From a checkpoint of a small mixture-of-experts model trained on Wikipedia.
Experts: 16 experts in each of 10 layers, 192 GELU neurons an expert, 2 picks a token, a sigmoid router.
Training: a variant of Adam for the experts, 456M tokens, 6957 steps.
Below are experts of layer 17 (counted from 0) of a mixture-of-experts language model. Rows are named up (a neuron's input weights, with its number), down (a neuron's output weights, with its number) and show model dimensions 0-63. Each number is 200 + 20 x the weight over its row's rms, rounded and kept within 0 to 999.
Before each expert's rows: "mostly gets" lists some tokens that are sent to it at least half of the time; "raises" lists some tokens whose logits its average output raises strongly, later layers aside. This comes from a sample of Wikipedia text that the model never trained on.

# expert 14
mostly gets: " died", " because", " town", " role", " Born", " Died"
raises: " and", ",", " in"
up0,188,184,217,208,168,183,222,208,226,223,174,162,196,228,224,189,219,169,193,164,190,200,208,194,216,261,199,195,228,209,198,192,175,194,170,184,197,219,158,204,224,207,202,161,208,201,180,214,189,191,161,186,186,193,241,212,201,180,190,216,208,210,185,195
down0,199,242,184,217,171,183,220,197,207,209,199,204,226,225,230,161,180,201,229,201,193,197,155,164,230,172,166,167,215,189,238,209,226,196,195,201,189,207,190,234,183,204,168,188,202,189,214,219,174,208,222,193,221,172,204,187,224,211,184,205,197,184,166,200
up1,193,213,217,166,223,192,196,208,199,274,186,176,191,206,210,189,222,177,222,175,179,192,193,191,192,224,185,180,182,182,204,194,242,203,179,188,197,218,187,186,195,200,216,172,227,193,201,180,200,201,207,206,189,244,201,176,217,213,187,184,186,204,223,202
down1,159,213,199,201,224,185,204,205,205,180,201,215,195,174,198,190,205,220,205,172,194,190,188,189,235,180,191,200,183,198,247,237,187,182,206,182,180,223,187,176,195,180,208,174,186,201,205,196,176,196,208,208,249,205,171,245,188,233,235,232,164,202,209,231
up2,154,204,146,201,220,205,211,226,195,198,217,235,191,207,198,210,245,163,186,162,184,183,232,209,179,222,176,220,157,206,213,227,202,239,197,209,184,189,182,213,196,186,184,183,173,220,194,190,182,216,188,189,190,197,211,169,150,227,194,194,196,209,183,191
down2,196,178,196,213,217,261,195,189,172,196,188,233,187,200,171,200,182,211,189,192,205,194,184,181,231,216,195,174,187,202,161,215,227,251,148,192,157,180,197,181,200,215,204,199,189,168,228,207,214,207,192,177,214,184,214,212,202,231,191,215,209,176,182,145

# expert 11
mostly gets: " President", " Mon", " Lake", " Grand", " Empire", " River"
raises: " S", "-", " and", " B", "'", " F"
up0,206,197,192,190,216,231,218,170,154,202,229,224,184,236,208,195,167,139,223,183,231,217,175,214,193,222,192,232,164,200,206,229,204,216,226,182,240,183,147,206,186,209,210,202,214,217,198,190,190,192,185,203,163,180,204,167,233,221,184,206,191,186,214,193
down0,183,224,226,191,218,204,205,177,214,205,212,165,190,215,202,214,190,193,204,222,174,264,167,181,222,182,221,185,209,216,212,227,202,224,234,213,200,192,208,182,211,222,162,203,226,160,191,202,198,186,232,219,196,192,217,203,176,185,234,217,223,214,168,218
up1,209,210,226,141,213,220,199,188,197,210,218,204,139,203,219,164,197,219,170,206,199,215,188,189,170,195,206,210,187,200,202,194,217,193,178,188,232,204,212,231,217,215,224,221,187,191,196,178,204,234,197,195,182,183,210,170,186,171,211,199,235,194,214,199
down1,237,213,216,191,170,208,168,237,189,201,214,182,190,176,229,197,203,222,228,212,225,187,185,206,188,182,185,243,194,191,235,213,187,219,193,161,192,209,211,198,188,214,185,206,182,208,203,220,209,200,193,201,172,222,209,200,212,173,151,151,212,237,184,156
up2,215,180,198,194,216,189,241,170,174,212,198,195,201,188,176,221,207,145,228,202,193,164,237,230,201,167,169,215,195,192,186,214,200,216,191,184,207,193,203,211,190,212,193,195,213,209,201,205,189,211,236,200,176,205,236,163,194,184,204,175,196,182,212,217
down2,192,169,226,163,185,207,194,195,210,223,178,152,200,222,233,169,182,222,232,210,222,189,200,176,181,189,200,215,159,182,208,212,184,207,196,172,219,165,194,178,180,216,186,194,255,187,215,186,243,181,216,194,205,177,246,209,163,250,184,197,174,228,221,215

# expert 2
mostly gets: " politician", " may", " students", " characters", " footballer", " wife"
raises: ",", " of", " (", "-"
up0,190,217,196,195,214,189,207,206,170,198,206,202,198,233,211,209,220,198,199,212,208,195,187,175,218,225,211,228,203,213,180,220,220,160,179,187,219,197,220,188,234,215,214,191,170,216,230,183,195,213,182,173,234,197,198,215,206,223,220,222,212,172,220,195
down0,207,210,179,168,169,205,188,229,215,249,204,225,167,178,196,198,193,182,164,216,202,207,225,185,175,222,193,201,201,249,200,193,178,197,212,211,208,220,181,192,199,230,186,209,227,215,198,214,197,211,229,201,172,206,173,188,224,188,229,200,200,198,233,218
up1,164,188,204,232,181,227,201,219,223,223,191,211,183,230,217,204,223,174,220,227,190,212,194,181,208,193,210,212,190,224,223,199,180,219,184,188,211,220,195,190,188,181,206,160,188,190,166,175,181,206,227,198,192,174,200,186,203,206,238,180,223,238,207,208
down1,195,183,196,212,207,217,229,191,190,208,219,196,222,182,230,147,196,223,196,197,171,207,189,194,226,196,170,170,168,212,189,173,224,198,187,207,217,225,201,209,210,190,196,188,207,224,206,178,235,193,173,215,168,231,188,231,224,209,222,159,227,235,193,196
up2,188,207,155,172,206,192,197,200,154,222,180,207,196,234,195,196,247,197,187,207,185,261,210,203,214,166,180,205,175,190,219,189,196,191,179,189,220,191,181,237,151,177,193,217,156,167,211,195,197,202,201,241,195,197,246,175,192,173,224,212,244,203,224,187
down2,199,183,190,198,202,203,241,177,247,228,207,198,184,184,186,205,224,154,189,182,237,202,204,218,227,183,195,187,226,211,149,237,190,209,180,172,197,170,239,205,195,218,215,259,180,199,203,181,221,166,213,200,208,199,175,198,253,191,220,213,208,188,193,202

# expert 4
mostly gets: ").", "\".", ".\"", " has", " sol", " some"
raises: "\n", " L", " S"
up0,204,181,202,162,202,190,212,174,195,189,209,194,183,216,212,196,239,202,232,163,200,185,181,210,205,216,187,192,222,164,198,182,226,167,200,196,209,187,165,203,192,185,190,202,176,182,217,211,195,188,190,196,176,195,191,223,214,222,230,219,203,166,217,232
down0,186,204,192,194,229,215,177,176,201,181,221,189,238,193,162,183,189,233,221,204,221,171,203,208,206,192,198,169,172,234,200,227,228,203,156,226,178,212,198,199,208,223,233,226,189,177,209,163,194,183,186,177,191,204,185,183,211,196,190,208,191,204,240,217
up1,187,240,215,180,220,219,210,193,224,203,250,229,201,221,222,150,194,220,182,183,192,222,190,196,212,180,175,220,199,212,189,198,186,199,188,213,201,225,205,218,203,194,214,232,211,180,182,197,189,222,238,193,200,183,164,206,173,228,193,204,180,229,192,217
down1,179,213,211,177,208,222,185,222,204,211,144,205,189,189,142,179,221,221,191,193,168,198,193,188,205,208,210,185,194,218,173,224,220,204,212,205,212,230,212,168,215,182,228,210,223,214,208,197,219,199,204,190,224,209,192,191,209,198,194,195,200,184,167,196
up2,209,183,195,205,194,236,232,169,190,218,185,198,166,210,190,174,179,198,206,181,160,148,201,228,178,262,170,196,210,202,197,211,215,174,187,207,228,204,211,200,214,189,236,181,186,169,211,203,197,209,216,205,204,172,215,204,193,206,183,205,161,208,213,208
down2,214,183,189,173,173,211,212,224,184,190,191,165,211,208,183,227,173,221,196,198,181,229,211,220,182,215,247,206,194,202,209,215,217,217,207,205,205,181,200,166,217,211,190,231,210,202,192,170,195,188,184,221,222,205,259,211,211,157,200,192,173,206,212,217

# expert 9
mostly gets: " c", " se", " inc", " Gh", " Los", " sc"
raises: "ag", "+", "."
up0,176,184,193,207,218,195,246,197,190,172,213,209,163,206,194,178,238,213,176,207,195,180,233,204,170,235,175,208,200,223,192,204,188,168,222,228,231,194,219,193,179,228,165,188,224,196,200,180,175,179,207,162,227,199,185,257,182,180,200,209,211,216,214,214
down0,206,197,212,196,225,198,197,203,226,222,220,217,186,152,198,200,160,217,195,215,178,193,220,201,198,180,201,191,200,186,185,190,199,170,200,183,216,182,199,203,167,217,214,203,188,173,146,214,221,188,224,196,221,197,166,205,212,236,170,227,190,159,218,244
up1,182,200,184,205,188,200,206,227,211,196,209,215,219,209,190,178,222,224,205,210,147,183,185,202,214,224,210,198,192,194,219,202,200,193,178,208,195,164,196,245,192,205,217,183,225,185,198,203,179,177,197,198,277,179,198,213,181,218,204,200,200,199,219,241
down1,228,186,222,225,206,198,203,188,210,188,194,261,227,168,181,214,221,200,197,217,208,202,215,209,197,186,200,216,212,185,184,177,207,155,226,190,182,202,205,203,175,187,228,190,194,195,185,210,170,223,206,217,209,173,193,199,225,241,221,199,241,201,205,225
up2,179,213,195,186,197,212,188,168,177,195,189,189,161,218,207,213,215,216,192,218,187,208,194,207,191,216,215,237,203,167,208,187,215,158,193,182,190,216,182,191,187,205,192,211,236,177,188,168,223,221,190,184,239,182,196,219,170,219,200,189,249,211,172,186
down2,188,185,202,190,231,200,216,201,172,223,231,215,189,188,163,190,210,219,186,204,207,209,159,212,247,196,198,201,184,233,175,222,188,192,212,192,178,224,241,206,217,169,182,187,208,195,193,212,229,231,183,193,208,181,181,209,204,185,182,204,210,212,171,188

# expert 6
mostly gets: " ·", " civil", " Class", " Arab", " Pet", " Turk"
raises: "ry", ".", "al", "ly"
up0,219,219,189,211,242,210,201,174,211,224,165,207,211,205,205,206,202,213,167,187,223,199,217,212,198,225,220,205,210,207,197,183,224,188,177,196,194,193,201,221,168,193,150,159,214,190,183,202,203,195,200,217,228,210,193,183,196,219,187,180,233,209,183,184
down0,195,209,192,221,209,200,170,222,190,180,251,181,184,214,214,174,205,148,230,156,214,212,164,219,199,231,203,232,162,182,183,178,191,205,150,169,216,171,207,203,205,220,218,212,195,194,225,206,184,173,211,200,188,208,243,162,189,209,177,212,202,184,170,247
up1,198,191,210,202,238,233,231,197,233,204,197,166,203,214,205,209,208,213,208,206,220,220,191,253,178,199,207,177,208,186,205,205,227,237,234,207,224,223,196,191,200,188,182,183,178,204,204,175,175,223,207,215,180,182,201,202,209,212,217,193,201,207,241,207
down1,202,211,179,199,181,181,206,178,188,206,199,203,188,211,197,202,217,222,198,192,182,231,209,186,176,205,185,156,205,208,182,209,182,200,188,219,200,190,224,220,218,209,241,211,211,206,236,197,192,186,195,205,203,192,259,210,188,234,195,226,202,220,181,195
up2,150,212,165,235,214,200,189,209,205,188,197,201,195,217,195,196,229,183,170,207,185,171,211,219,209,211,235,229,209,211,252,198,194,223,190,171,194,218,203,219,206,210,200,200,195,207,200,204,184,218,212,212,230,158,224,222,200,194,169,218,194,182,190,224
down2,209,214,221,189,173,213,240,236,174,214,193,187,238,189,220,227,216,160,185,149,190,190,176,203,200,209,182,206,184,170,188,191,211,194,196,190,197,226,224,199,217,183,218,171,204,189,209,186,200,205,183,179,183,180,212,223,215,230,198,237,200,206,158,232